From a checkpoint of a small mixture-of-experts model trained on Wikipedia: a shared expert of 64 neurons, 7669 steps.
Below are experts of layer 6 (counted from 0) of a mixture-of-experts language model. Rows are named router (the router's row for the expert), gate (a neuron's input weights, with its number), up (a neuron's input weights, with its number) and show model dimensions 0-127. Each number is 50 + 15 x the weight over its row's rms, rounded and kept within 0 to 99.
After each expert's rows: a language model's description of what the expert responds to; "gets" lists some tokens that make up at least twice as much of what it gets as of all text. This comes from a sample of Wikipedia text that the model never trained on. Tokens count by the router's weight.

# expert 48
router:54 33 61 50 30 33 82 73 27 47 48 56 67 41 38 71 47 55 54 40 74 64 50 31 40 27 41 13 29 34 55 50 77 34 38 53 51 46 52 56 46 35 58 36 25 39 50 61 64 37 50 52 00 74 53 61 42 74 60 53 45 32 22 70 65 62 38 52 61 45 33 47 62 62 31 53 73 78 66 60 50 70 49 78 34 45 42 60 29 66 41 47 35 43 23 44 66 67 49 52 46 40 45 64 74 42 63 32 79 45 44 58 75 61 32 55 28 52 61 49 46 57 39 40 48 46 64 53
gate0:64 61 47 40 48 58 62 40 64 70 33 48 37 45 84 60 33 19 66 35 47 36 42 47 41 27 81 33 92 35 21 41 63 70 65 50 65 36 77 46 18 50 51 73 47 61 70 48 55 35 54 49 57 26 34 48 49 25 46 54 32 73 55 19 52 38 39 51 51 48 77 37 61 67 60 46 70 09 44 28 52 59 39 63 76 24 55 45 36 60 51 73 38 56 35 68 49 73 55 25 42 50 59 40 62 55 44 49 31 48 56 50 49 64 34 45 47 60 43 67 65 51 40 52 40 59 43 67
up0:57 27 69 65 45 78 58 72 77 27 58 85 45 57 24 37 49 52 58 63 42 77 50 40 66 72 53 67 52 25 41 86 22 18 54 48 52 47 68 66 54 58 52 55 80 42 51 65 53 37 59 46 59 43 69 64 40 60 61 44 54 22 23 36 61 39 26 31 65 38 39 61 44 59 66 67 56 46 51 38 86 58 49 48 62 47 48 53 32 78 45 38 55 49 55 50 34 33 49 53 40 18 49 63 24 35 28 55 53 60 60 62 43 33 48 59 51 32 20 54 37 26 53 51 54 62 40 57
gate1:42 66 38 43 38 91 56 33 54 28 56 60 54 38 70 75 56 48 38 59 62 65 68 41 33 50 19 36 35 07 33 20 69 29 71 45 39 49 46 28 65 65 49 46 24 21 43 53 39 44 22 37 48 52 48 45 48 60 51 67 58 69 33 42 52 41 55 46 52 25 19 58 38 46 59 37 59 60 55 55 56 67 40 51 54 42 38 46 79 75 42 34 41 68 66 60 54 54 51 56 42 34 21 38 77 42 63 66 40 47 53 25 80 73 32 59 42 61 48 63 48 43 51 40 35 44 79 61
up1:42 34 43 56 71 51 35 73 79 36 57 44 46 40 65 41 61 51 49 76 49 55 54 72 64 55 63 34 71 47 51 73 31 65 66 40 73 43 49 43 29 74 75 48 64 46 49 74 54 57 53 45 63 62 46 43 47 63 42 46 50 40 54 75 68 32 71 56 40 48 65 38 37 48 43 24 40 61 81 42 41 39 94 40 50 51 19 65 49 39 78 55 40 61 59 55 28 59 46 26 74 43 33 23 94 60 57 49 40 57 42 63 35 41 31 42 36 54 64 62 38 64 55 61 45 41 10 43
gate2:58 45 58 34 48 67 77 54 56 47 53 71 43 39 38 56 75 35 52 71 59 43 44 47 50 41 40 30 28 29 61 23 58 43 55 66 52 28 39 66 62 73 63 47 16 41 52 33 54 28 64 42 37 58 24 63 20 74 79 52 55 44 57 42 55 33 25 55 65 50 33 33 46 22 52 48 55 46 36 64 39 58 50 67 40 34 61 26 50 49 62 26 30 40 59 69 66 62 65 74 34 45 50 58 39 36 26 41 61 34 53 49 70 85 48 34 73 36 83 36 69 59 58 26 51 50 70 31
up2:43 41 71 62 36 54 69 22 54 51 56 52 52 84 40 50 62 56 61 71 44 67 48 35 47 69 51 62 47 73 51 77 35 49 45 33 37 78 54 30 27 54 47 79 74 39 34 74 47 54 35 75 66 31 56 21 50 70 34 42 25 71 51 33 41 32 62 37 31 55 43 48 43 57 55 25 70 24 30 23 55 60 49 40 59 48 59 64 48 44 41 63 60 33 33 42 48 23 71 45 42 47 74 26 53 46 34 47 69 55 50 53 48 50 66 53 50 67 09 48 35 60 56 65 24 70 34 58
gate3:23 29 37 52 57 21 52 49 24 51 68 40 50 51 72 70 71 57 32 13 64 44 39 73 38 46 68 41 56 69 68 88 48 43 39 75 47 73 62 33 57 50 36 48 24 45 66 47 52 36 60 51 57 49 31 23 33 31 41 42 58 57 43 26 24 37 63 59 59 55 34 35 38 44 56 12 62 59 51 38 51 67 47 50 39 23 72 59 54 41 61 39 46 37 38 29 32 76 76 47 56 24 44 43 62 48 50 41 40 27 35 41 42 42 43 52 61 45 53 43 62 80 48 40 54 52 81 61
up3:25 49 39 25 72 61 25 24 56 58 54 30 53 52 70 60 58 50 48 72 43 70 32 52 41 55 72 46 63 75 59 52 37 35 61 58 21 48 48 43 48 37 60 36 46 36 23 67 23 53 23 40 51 51 60 43 72 17 50 71 74 68 62 26 32 36 66 53 49 37 40 32 59 51 68 47 61 65 29 22 39 67 56 55 39 46 47 51 42 38 36 45 24 34 70 46 60 50 46 51 54 43 35 18 49 72 69 24 55 41 15 33 71 37 80 62 48 44 46 50 58 54 69 51 50 46 58 27
It responds to: Numbers before commas. Digit-plus-comma tokens in thousands separators and dates, e.g. 302,000, $35,087, October 12, 1942, and year pieces.
gets: ",", "4,", "7,", "3,", "2,", "1,"

# expert 45
router:66 55 36 65 41 34 67 64 42 55 43 63 95 52 54 49 32 48 30 31 49 67 32 36 62 43 47 24 39 49 30 68 68 29 30 35 55 51 49 42 50 31 50 53 47 37 57 65 72 52 51 70 24 81 44 71 39 80 52 49 56 55 26 62 61 67 32 31 58 28 52 50 50 79 39 46 60 71 51 56 42 65 34 77 37 28 48 56 51 51 56 53 28 46 14 37 72 41 51 41 22 30 21 55 61 42 77 29 79 45 56 63 62 54 34 68 58 52 47 43 49 46 61 51 53 34 75 44
gate0:43 66 37 69 75 54 35 70 59 55 36 57 53 47 43 50 59 44 37 33 54 49 55 28 57 48 40 35 23 51 15 50 54 33 58 57 58 37 60 50 60 42 74 59 60 60 42 59 48 04 43 37 49 25 26 37 58 30 31 51 35 43 77 64 49 60 70 33 48 71 60 48 57 48 42 84 43 82 69 57 39 70 48 34 53 65 42 36 66 68 35 50 39 86 73 35 35 69 59 59 26 27 71 44 23 58 33 50 49 58 73 49 45 77 66 33 46 53 50 61 61 37 49 54 79 39 40 51
up0:69 73 39 61 58 42 43 32 35 55 69 36 42 38 60 41 52 50 47 51 47 53 52 67 34 25 70 63 32 74 30 69 70 54 64 62 40 38 19 45 60 48 65 58 71 43 42 54 33 35 40 74 74 35 61 41 35 67 57 56 11 50 68 68 35 47 65 49 53 28 77 58 53 53 40 59 46 60 40 31 48 76 62 69 61 77 48 39 47 53 53 17 47 71 49 47 37 40 61 30 73 43 44 52 29 44 09 47 53 62 55 53 65 24 31 56 64 96 32 51 66 48 53 52 56 37 57 62
gate1:47 43 65 44 56 52 33 44 61 56 44 63 41 15 75 49 38 37 44 45 25 31 38 54 72 72 36 58 41 49 65 29 37 64 47 43 57 56 45 64 43 62 65 62 15 62 54 68 39 46 74 23 31 36 47 41 40 62 49 77 73 48 60 58 39 58 49 57 52 37 30 51 57 52 67 51 43 42 54 45 73 28 81 78 17 54 42 40 27 68 30 44 33 33 63 40 28 42 60 77 50 22 55 39 60 71 54 56 51 59 65 62 79 08 74 62 45 63 46 48 28 36 40 62 42 43 58 53
up1:46 39 75 61 23 72 45 46 60 44 48 58 22 49 39 47 40 44 65 33 44 34 36 43 47 49 80 53 37 41 62 36 38 59 59 53 35 59 68 44 50 47 56 38 41 48 55 41 29 57 33 42 75 68 44 57 71 42 66 73 46 51 49 37 25 55 42 43 58 75 49 54 31 49 21 40 90 62 56 75 69 24 18 37 50 68 40 61 39 64 60 74 51 29 54 36 10 47 37 47 61 84 58 67 34 63 29 52 23 52 69 70 64 60 45 41 41 43 44 46 54 90 53 56 32 37 54 39
gate2:33 46 26 56 36 61 51 49 51 69 45 26 78 38 65 53 78 46 26 46 74 62 31 45 60 64 56 41 29 38 44 39 52 53 47 31 50 50 65 89 59 48 66 29 64 61 51 47 46 48 45 28 44 47 37 40 55 47 38 78 43 33 59 44 74 37 43 60 38 46 53 44 51 40 76 67 57 84 32 85 43 58 73 59 60 56 70 40 27 57 38 34 31 53 55 50 26 40 79 51 54 78 62 53 15 48 54 29 40 61 55 49 71 31 38 63 31 48 29 31 50 56 30 44 75 57 72 61
up2:55 47 50 30 66 63 22 33 59 58 35 43 29 67 43 58 42 56 68 66 45 64 40 48 22 42 58 62 44 41 68 25 45 80 53 24 72 49 73 34 49 35 07 40 43 50 35 59 52 54 38 64 43 13 44 42 41 48 29 46 32 37 46 67 56 74 16 52 57 34 30 51 69 46 65 36 55 43 57 64 46 65 28 47 63 46 15 49 71 36 81 73 45 68 43 37 57 52 46 51 56 21 40 73 42 31 49 48 26 63 42 54 50 50 72 57 64 47 61 35 41 50 54 42 53 49 72 21
gate3:69 62 43 52 55 68 41 57 52 45 54 78 51 35 43 52 39 66 54 49 74 38 22 60 43 62 18 46 49 29 46 58 43 51 49 55 45 63 70 66 74 58 44 36 55 88 08 67 27 38 39 65 43 63 50 67 12 46 64 51 54 57 57 59 43 51 38 48 63 69 78 45 44 53 33 61 62 67 35 40 39 41 42 81 36 30 33 60 47 44 45 40 39 96 39 51 43 41 40 48 54 42 38 52 28 58 33 29 49 32 42 39 81 25 59 47 56 59 53 53 54 34 32 32 36 40 44 86
up3:55 63 47 36 49 70 53 76 52 59 66 51 59 28 38 43 37 59 69 48 39 48 35 55 70 71 41 47 74 51 23 57 58 56 63 50 61 81 61 60 55 59 45 32 49 41 41 37 41 55 66 26 36 84 70 72 45 82 53 43 62 51 34 56 67 46 53 45 53 27 41 33 44 43 64 78 51 49 38 32 50 39 49 94 18 74 26 48 79 52 55 43 31 49 54 52 33 52 52 53 34 47 39 54 68 49 50 22 58 39 66 42 60 48 77 65 34 63 79 35 42 08 41 37 62 67 44 42
It responds to: Decimal digit pieces. Decimal point plus digit tokens in numbers, especially table statistics and coordinates, such as .5 in 1206.5, -9.741, 74.6.
gets: ".1", ".5", ".6", ".4", ".7", ".8"

# expert 42
router:56 69 40 43 46 33 67 64 25 68 59 57 91 36 33 50 56 36 32 45 69 62 57 37 46 32 67 34 46 67 55 63 58 29 24 28 54 22 34 74 27 17 57 47 36 49 70 56 60 31 40 60 44 61 64 67 32 54 64 70 82 29 18 72 42 60 47 55 63 45 31 41 37 73 46 42 64 56 74 62 46 51 36 72 39 55 42 49 45 63 44 59 41 63 28 28 42 52 51 34 29 30 24 58 74 56 79 29 64 43 53 67 63 47 38 67 50 69 57 53 55 56 55 52 51 41 59 43
gate17:41 28 46 40 33 59 68 48 54 47 59 54 56 37 50 65 45 69 39 51 84 77 35 39 62 39 69 55 55 38 55 59 64 61 27 32 58 52 93 69 63 52 16 24 52 37 59 38 68 76 53 83 44 52 48 45 33 47 39 64 71 49 68 54 59 32 43 30 29 50 43 54 32 50 60 81 55 50 60 48 56 51 47 51 77 54 31 57 12 39 46 58 56 32 28 33 64 50 36 35 41 64 76 52 52 82 54 55 40 63 55 35 69 42 53 36 51 47 60 69 44 33 44 31 49 45 12 72
up17:28 62 43 31 13 55 67 57 36 70 58 43 53 37 52 31 54 63 48 40 72 33 65 35 46 26 38 39 45 63 36 53 62 63 36 38 58 56 82 57 66 54 47 66 54 51 51 55 68 73 29 32 45 11 68 60 40 48 51 63 52 40 33 58 59 61 66 48 65 68 62 43 54 34 40 47 46 63 47 76 78 30 36 78 41 35 33 26 71 47 25 42 50 52 44 62 54 68 53 36 30 50 52 66 57 88 48 39 64 78 37 47 51 64 70 37 48 54 78 45 69 37 65 29 41 22 33 42
gate18:79 48 42 56 50 44 60 62 48 30 67 48 42 55 50 20 47 42 35 47 71 65 44 57 78 71 54 50 24 51 53 57 27 51 49 32 66 55 41 46 52 88 62 74 48 49 49 24 28 79 56 48 35 58 45 80 46 48 54 37 80 59 31 70 63 72 62 48 52 62 66 52 50 82 68 53 25 60 70 36 63 53 22 44 39 50 42 69 45 78 47 51 51 33 33 19 39 70 25 58 61 35 78 71 41 52 67 39 59 45 57 47 49 36 49 65 48 62 68 61 66 24 50 65 42 24 49 50
up18:33 70 22 33 67 64 70 55 52 50 55 49 48 46 25 52 66 48 45 36 59 46 54 32 39 41 43 48 47 50 71 34 50 36 59 51 36 29 54 41 68 52 45 56 59 14 07 44 60 55 75 66 64 48 55 50 51 31 62 54 23 37 48 74 47 66 60 46 18 51 26 48 39 73 13 69 25 47 78 42 49 81 51 48 62 37 73 65 77 51 67 42 57 72 71 58 43 36 38 37 68 42 64 56 47 51 40 68 47 35 82 62 57 53 37 51 29 58 31 75 61 60 35 53 62 60 53 60
gate19:49 54 58 38 47 44 37 40 26 47 37 58 70 57 38 68 43 41 52 59 33 58 52 28 45 49 53 43 64 49 65 60 78 50 50 46 39 72 34 75 60 42 27 70 54 57 29 57 31 55 09 43 42 44 67 46 45 68 59 47 60 37 85 77 46 34 40 63 66 56 44 51 46 48 36 40 23 30 72 77 48 56 30 52 55 46 40 64 32 43 28 69 74 61 52 45 27 60 32 62 62 56 48 40 67 49 54 44 69 34 31 43 49 23 64 54 58 77 61 05 54 88 39 68 55 50 30 68
up19:16 39 35 34 33 51 61 63 53 60 50 58 71 74 55 54 52 40 51 17 34 48 61 50 31 68 24 59 28 41 37 20 52 36 51 46 73 25 47 64 86 35 52 56 52 59 61 39 70 30 47 42 43 30 14 59 47 44 32 63 62 46 55 52 26 32 60 41 46 45 38 39 47 55 53 38 51 61 60 39 46 50 66 53 37 50 62 58 59 25 42 58 66 72 68 33 36 56 74 46 33 48 59 33 60 32 39 48 38 69 37 52 72 75 52 54 53 59 15 87 64 14 75 36 39 48 49 53
gate20:47 46 39 31 49 79 43 50 51 37 29 64 42 35 33 42 52 76 37 45 63 23 29 61 59 80 46 48 52 49 37 62 58 54 33 40 83 55 34 69 45 65 46 49 66 61 59 47 64 43 75 70 46 47 58 26 26 15 40 66 23 34 46 50 64 38 47 21 46 39 39 21 41 54 54 34 53 67 56 19 40 41 23 39 52 35 55 60 53 65 58 34 48 72 49 44 62 55 39 38 59 63 39 63 24 54 45 53 61 40 37 54 43 66 51 96 41 65 73 74 42 38 23 68 53 67 64 34
up20:64 49 39 78 39 64 27 67 65 43 63 61 50 77 28 54 46 45 61 15 47 56 50 40 68 29 59 75 50 60 64 55 50 60 31 50 38 63 45 38 59 23 56 51 33 70 63 76 43 45 60 32 17 66 45 30 47 47 73 53 66 55 47 56 47 59 73 60 49 90 45 50 49 58 56 69 55 44 53 56 46 40 53 50 84 21 47 51 37 99 32 50 75 55 61 51 53 57 42 45 46 56 54 78 36 48 67 47 28 50 54 51 64 45 60 33 77 60 35 24 25 58 31 50 30 43 46 46
It responds to: Line breaks ending list items. Line breaks ending bulleted list entries or table rows, as in cast lists, rankings and discographies, plus blank table cells.
gets: "\n", " ", "\n ", " –", "----", " (18"

# expert 27
router:64 48 57 65 54 40 63 47 52 53 51 54 50 49 53 58 55 34 30 54 48 55 46 40 63 38 53 30 35 63 68 52 70 16 39 19 56 29 52 64 29 40 59 50 34 61 62 38 86 41 29 59 44 58 43 47 58 70 29 64 46 66 51 62 57 28 36 47 61 45 46 30 61 92 51 52 38 72 86 57 40 54 31 62 64 36 57 48 31 58 56 79 30 43 33 41 38 45 57 54 31 55 56 67 55 84 65 31 53 33 48 45 75 26 52 79 31 91 50 35 64 79 59 44 55 50 39 28
gate0:58 63 82 48 47 51 53 49 75 45 39 27 63 47 69 36 51 48 48 47 65 56 41 53 65 22 43 45 70 78 34 50 34 49 99 50 56 60 54 63 25 65 75 73 30 56 62 72 49 52 70 56 55 64 80 51 41 37 40 39 51 54 43 36 36 59 44 41 68 54 42 32 76 63 34 45 54 79 54 56 32 55 40 43 47 58 42 60 36 49 73 55 42 34 31 43 28 74 10 25 41 55 69 06 48 40 46 44 49 66 56 53 82 49 45 50 36 42 58 47 44 46 41 48 36 60 23 60
up0:26 35 80 46 40 36 18 71 61 67 47 21 64 34 68 49 45 38 46 29 49 63 40 36 68 37 40 42 40 29 29 48 60 42 62 44 30 23 51 73 62 39 42 43 46 45 56 92 36 52 44 27 53 67 60 66 54 41 69 44 51 72 68 78 15 38 44 49 40 62 48 54 44 44 42 20 66 60 60 57 56 39 44 54 45 52 39 55 69 50 66 41 48 31 51 49 54 54 40 22 37 55 24 30 32 07 42 57 47 52 61 45 44 52 42 36 74 42 37 44 68 30 58 41 80 67 69 48
gate1:41 44 23 27 31 38 28 54 40 03 57 60 52 43 63 37 33 67 59 44 25 70 59 38 58 43 40 56 52 35 53 49 50 49 48 48 44 17 29 34 44 22 45 75 61 51 65 53 34 33 72 33 24 60 33 40 45 56 72 32 55 60 51 68 31 60 21 42 48 78 59 46 87 62 50 39 37 41 62 37 52 63 25 34 56 27 60 61 69 47 53 55 59 45 62 53 31 58 29 42 56 48 42 39 49 38 76 78 64 51 48 45 74 77 66 67 58 43 31 37 58 53 34 39 51 62 41 25
up1:37 39 80 37 62 58 68 34 51 54 63 62 41 47 44 43 42 89 83 57 80 35 53 27 50 51 56 59 47 48 50 47 28 62 41 41 71 37 50 41 21 56 46 58 53 69 91 44 48 29 62 43 41 40 69 65 51 37 33 28 68 39 54 48 54 41 46 38 31 46 60 49 29 45 29 35 53 46 45 63 56 66 80 57 12 50 50 22 66 78 39 58 52 62 61 58 67 79 55 13 41 45 42 43 46 76 30 56 46 42 51 66 45 42 37 62 54 53 44 45 53 40 49 39 29 59 59 10
gate2:61 68 44 54 55 53 49 37 66 36 49 28 41 20 43 81 41 61 59 65 39 46 00 53 63 58 56 50 60 51 51 71 38 40 43 28 62 14 63 54 36 49 38 69 69 60 59 45 76 35 47 47 48 34 46 43 57 58 52 17 70 35 52 63 67 41 56 28 71 64 56 54 54 39 54 55 54 54 61 73 41 55 64 48 44 59 45 71 42 37 53 69 34 24 44 60 09 57 42 39 24 54 23 27 77 54 65 36 44 46 38 71 72 60 56 66 48 70 42 51 39 63 16 45 29 46 60 38
up2:69 50 38 71 16 60 45 68 32 46 65 63 51 44 58 38 38 82 59 47 87 52 49 57 43 49 54 62 49 51 51 67 50 48 61 41 47 56 59 45 48 43 50 73 66 41 47 35 05 76 86 39 40 65 71 86 56 42 71 72 66 63 54 47 41 69 48 43 29 52 50 61 49 33 33 45 52 22 46 62 50 35 50 51 60 47 66 30 66 51 47 49 65 60 63 43 85 46 52 50 44 64 58 76 57 53 31 65 49 78 61 69 13 72 44 50 64 55 51 55 29 71 26 66 38 66 50 62
gate3:66 44 60 47 60 68 56 51 51 48 44 32 35 65 68 63 41 12 68 61 70 78 54 40 53 39 43 50 51 32 63 53 48 52 35 52 53 22 62 47 59 68 64 26 49 51 60 48 73 31 14 61 36 42 52 43 81 56 58 41 48 40 48 58 45 39 29 40 53 55 72 71 40 67 62 47 46 66 63 43 61 65 64 65 44 28 59 59 54 86 49 63 36 68 43 47 76 54 26 62 35 66 25 06 35 39 63 67 62 22 59 56 52 69 66 43 35 60 62 34 62 32 54 40 91 47 43 54
up3:51 49 42 46 35 57 21 50 40 55 60 41 53 48 38 47 80 79 61 56 58 20 43 63 38 49 53 42 62 45 55 68 47 57 46 75 58 75 49 33 41 44 34 60 54 25 52 59 32 58 78 50 33 44 36 50 49 48 66 70 53 83 32 45 49 74 72 50 55 24 55 27 49 41 18 50 58 40 30 63 37 29 44 28 57 18 22 42 30 54 18 36 39 37 20 46 29 55 68 51 83 39 40 79 39 32 52 56 38 56 29 55 57 27 36 53 47 46 33 61 35 37 45 46 40 69 35 55
It responds to: Plural noun endings. Plural nouns and plural suffixes, often the subject or object before of/in/were, such as players, members, episodes, job-s, business-es.
gets: "s", "ers", " people", "ors", " members", "ies"

# expert 44
router:78 47 53 67 40 40 68 50 42 49 47 70 82 33 28 64 58 34 40 37 76 59 44 49 61 34 40 34 49 35 61 69 60 21 21 47 67 24 26 55 36 43 60 53 22 38 64 43 55 51 31 41 42 68 70 67 51 44 69 79 69 21 21 66 52 72 42 53 49 61 35 51 56 59 53 53 52 75 64 31 52 60 47 73 47 59 09 59 17 62 30 53 28 42 49 37 53 57 43 46 43 50 64 73 54 62 55 41 66 50 53 73 69 40 41 52 44 47 67 45 33 48 61 54 66 45 80 71
gate0:68 44 49 50 39 63 60 02 83 51 40 72 63 42 36 70 43 51 43 32 44 44 58 57 89 74 39 26 47 62 50 66 36 28 27 61 56 40 44 58 43 54 36 62 45 46 28 71 73 37 52 68 57 77 59 55 28 24 54 58 51 44 64 69 36 66 47 57 34 53 41 72 78 55 58 33 55 43 25 44 66 56 51 44 66 47 40 65 38 51 46 43 60 49 55 18 44 78 24 37 53 43 75 54 44 50 36 54 60 40 45 59 60 52 38 76 91 48 40 45 31 69 69 61 61 52 60 38
up0:49 45 59 71 61 35 30 49 25 67 61 62 48 73 44 71 48 66 57 70 29 49 42 56 49 53 29 32 59 44 42 48 49 33 28 23 45 56 52 61 60 54 68 47 43 58 54 51 54 55 58 37 81 41 57 53 49 18 34 22 46 38 27 74 38 56 33 42 54 55 73 47 79 31 59 74 41 67 64 21 29 55 47 66 42 58 70 60 58 76 56 46 52 56 17 14 53 67 54 33 85 64 75 45 48 60 47 30 61 45 49 19 67 52 67 57 67 39 40 19 52 31 57 53 57 37 64 58
gate1:50 31 21 49 49 67 54 64 39 69 75 49 58 43 46 50 08 41 52 65 74 32 31 40 42 54 44 39 68 22 67 66 62 37 48 54 44 36 48 34 65 45 37 58 43 22 73 68 41 45 50 66 37 55 49 76 60 55 35 59 88 77 35 55 61 45 66 50 37 47 60 50 72 45 49 43 64 76 40 59 63 23 52 44 52 38 24 37 38 26 56 53 27 50 55 57 36 55 39 70 69 60 29 56 65 73 65 53 66 26 42 68 39 45 37 56 36 25 71 22 34 55 38 64 61 74 43 63
up1:65 50 62 31 10 42 75 27 71 53 61 42 51 40 78 61 32 26 34 56 52 50 57 77 46 68 53 46 80 16 74 86 59 46 19 53 38 43 47 70 31 58 55 42 39 61 41 47 29 51 47 34 49 58 59 66 43 47 57 54 61 40 37 67 53 72 66 41 40 66 67 66 56 49 68 71 55 70 53 39 62 39 51 27 23 44 26 49 51 36 36 65 27 47 43 32 58 69 31 65 80 54 63 68 46 60 61 42 66 67 41 54 61 41 54 57 52 42 31 52 25 76 44 55 62 60 38 66
gate2:41 61 52 65 41 56 63 35 40 29 40 50 75 36 25 49 51 22 64 69 61 51 49 13 59 78 67 76 56 41 55 54 65 53 41 30 63 55 48 61 45 06 67 47 65 30 38 58 48 54 39 76 84 62 44 53 83 51 49 38 34 43 28 74 89 57 55 53 27 42 62 78 50 38 38 55 48 39 49 61 63 56 57 90 50 31 49 50 45 59 32 53 46 58 39 42 52 42 38 49 59 34 41 24 53 30 38 45 63 36 62 63 63 50 40 60 58 36 77 41 60 53 32 66 25 64 51 50
up2:44 36 13 18 84 44 46 43 38 36 57 34 50 39 45 49 54 67 68 33 44 44 47 44 72 65 52 35 58 70 49 30 62 48 54 62 21 45 40 52 53 43 34 39 57 65 17 36 53 54 58 52 72 50 90 69 49 57 41 64 27 40 55 39 53 65 52 55 39 62 40 50 94 57 37 43 36 56 68 12 51 90 68 65 34 43 46 43 60 37 44 56 57 65 62 21 33 52 44 40 45 56 56 33 37 70 63 58 43 41 51 40 50 41 55 45 54 59 81 46 22 77 54 32 48 42 56 27
gate3:47 59 48 57 40 27 48 70 63 48 41 45 41 49 49 64 47 51 58 63 71 45 74 26 42 33 47 50 54 51 42 63 85 27 44 20 39 35 41 48 54 61 71 28 54 35 38 35 29 51 66 54 63 57 40 46 58 77 56 43 57 54 33 58 63 42 47 70 37 40 74 70 79 14 47 50 63 46 36 56 61 55 64 40 31 71 17 62 52 24 52 48 50 46 50 52 65 46 39 61 54 53 48 53 21 73 84 17 83 22 42 61 75 47 66 46 67 57 62 33 46 37 23 35 60 61 31 65
up3:49 57 51 62 58 12 60 54 80 15 23 59 63 56 32 44 46 60 40 49 61 53 81 28 53 42 63 46 60 44 61 42 48 59 34 47 72 31 45 47 29 71 67 34 42 58 47 68 34 75 81 44 46 41 60 47 45 62 56 41 46 33 53 51 57 47 62 60 43 71 53 44 64 66 20 52 54 67 42 41 56 53 83 42 56 45 25 52 44 42 78 46 39 51 18 40 61 65 30 27 72 46 49 67 25 49 79 24 59 18 25 44 41 45 68 47 72 60 50 44 76 60 43 47 35 42 37 66
It responds to: Month names and v. Month names in dates like On 9 December or in November, plus word-initial v pieces as in vegetation, vain, Version.
gets: " v", " May", " March", " April", " September", " June"

# expert 23
router:67 95 40 53 49 52 53 58 41 65 60 63 77 47 48 57 52 51 46 37 68 58 42 60 53 39 51 35 38 37 48 73 61 45 30 41 65 26 42 64 42 40 48 24 29 49 68 39 58 29 35 79 21 46 51 55 37 44 42 89 74 68 35 80 50 68 34 54 47 46 37 43 39 54 49 61 49 68 55 54 23 63 27 64 27 45 35 53 25 68 45 59 48 55 19 31 47 58 37 26 34 54 14 56 69 66 52 22 60 55 72 46 64 40 32 69 57 58 46 51 61 67 55 67 57 45 61 30
gate0:48 56 32 72 40 77 49 66 42 67 36 33 63 67 74 63 63 48 27 53 86 55 63 37 67 45 61 33 66 49 44 15 71 27 32 50 55 58 57 49 26 47 03 46 46 47 39 31 45 38 48 71 23 50 51 56 64 30 28 55 29 42 47 48 66 33 55 34 30 55 37 44 42 34 43 38 62 40 58 68 45 61 38 61 86 06 61 39 45 57 57 47 48 47 38 54 42 69 53 53 60 34 44 78 70 67 44 53 53 76 52 66 57 32 42 66 46 55 61 63 36 48 58 56 25 65 35 47
up0:60 39 43 22 40 44 41 34 45 64 19 36 58 49 21 84 27 76 55 65 46 81 41 30 52 49 54 52 44 70 45 49 71 67 35 51 88 48 57 53 54 59 65 45 38 64 48 71 25 56 56 66 50 61 82 29 41 28 68 87 58 49 80 44 30 52 38 78 46 41 68 47 59 38 55 46 54 32 38 26 52 57 39 31 50 59 42 68 38 47 71 57 52 35 39 22 52 54 46 40 51 59 41 34 43 50 43 50 30 36 39 60 63 48 19 57 29 19 50 54 40 47 46 42 51 52 61 79
gate1:59 53 49 37 45 13 56 52 50 53 16 58 38 58 81 50 67 59 55 23 49 45 33 33 60 65 47 27 56 41 62 45 41 69 52 61 70 52 55 70 64 19 61 48 47 68 68 61 43 67 54 44 52 52 33 55 25 53 41 72 33 52 18 64 32 33 26 88 26 33 58 62 61 60 91 54 41 39 82 47 31 51 55 54 41 59 38 67 41 67 59 53 49 72 53 68 44 46 36 54 46 29 62 58 19 30 54 50 56 36 48 55 37 50 43 60 43 49 36 08 57 54 51 42 65 54 54 71
up1:62 71 42 62 59 49 40 74 53 19 42 40 35 64 31 60 55 79 44 20 28 41 58 46 57 42 40 40 54 30 30 27 16 33 56 50 56 47 88 69 35 40 42 65 42 64 65 48 64 60 46 48 70 54 50 47 50 45 56 41 37 63 25 52 35 56 39 43 36 49 65 48 43 44 44 79 62 77 49 45 16 16 53 51 47 51 50 72 64 79 77 44 51 65 60 55 48 53 22 53 53 63 52 84 70 47 42 41 56 56 91 36 19 37 42 36 42 53 54 42 31 39 52 51 56 50 69 49
gate2:80 49 52 07 46 52 54 57 17 38 17 59 48 50 40 54 55 50 54 53 75 69 31 27 50 62 30 35 55 43 53 34 62 28 50 46 64 56 51 61 66 58 70 51 32 76 55 69 44 20 60 59 52 37 60 24 47 50 27 59 39 39 50 64 44 25 22 57 56 69 60 52 51 57 45 57 50 86 70 36 40 50 37 83 76 33 47 38 50 65 75 35 44 61 50 53 45 65 41 54 39 32 51 58 66 48 46 47 61 59 13 54 37 27 29 72 38 47 53 46 40 44 67 55 43 56 16 38
up2:63 50 39 35 71 42 65 73 19 56 51 35 48 67 26 29 59 39 75 24 61 49 53 59 77 30 28 48 43 07 48 47 39 42 58 50 44 49 61 50 46 57 33 46 40 82 57 41 31 44 76 31 60 21 57 52 58 55 47 46 49 55 69 63 83 57 46 63 46 44 59 59 66 42 30 91 44 76 45 53 85 63 43 79 51 46 40 39 66 50 68 44 49 77 56 58 61 59 59 48 50 46 27 58 44 50 49 41 50 41 62 68 31 43 45 82 36 71 60 24 63 31 38 45 37 39 44 48
gate3:46 89 35 53 34 50 52 37 49 45 62 37 61 63 64 62 54 56 46 50 82 53 87 63 55 54 20 34 60 25 44 48 53 35 62 44 60 71 28 52 42 49 76 25 30 67 71 40 67 42 57 70 21 36 27 75 32 61 63 61 63 44 49 61 53 38 47 61 67 60 46 30 31 57 25 54 68 49 50 50 90 71 37 65 58 31 51 73 41 53 58 32 20 59 69 40 44 71 41 49 48 40 58 61 67 51 37 33 59 51 38 33 77 39 50 35 61 47 65 55 45 41 48 58 80 67 56 62
up3:71 57 74 55 65 45 32 55 58 26 44 43 55 68 32 46 47 50 44 60 64 58 48 66 83 28 35 55 37 44 42 51 64 46 82 54 54 77 16 46 24 21 45 54 33 64 32 33 50 55 41 36 49 49 27 43 60 69 67 26 45 40 74 54 52 37 59 62 63 57 52 39 65 64 54 68 39 44 52 36 65 84 60 61 77 39 60 79 60 92 43 39 56 64 43 51 30 54 45 66 77 46 45 60 60 22 33 48 59 57 41 49 58 34 48 41 50 47 67 32 78 29 64 35 69 46 23 48
It responds to: Line breaks and table bars. Line breaks after headings or colons that introduce lists and quotes, and pipe separators between number cells in sports or results tables.
gets: "\n", " |", "|", " 0", " Date", " 1"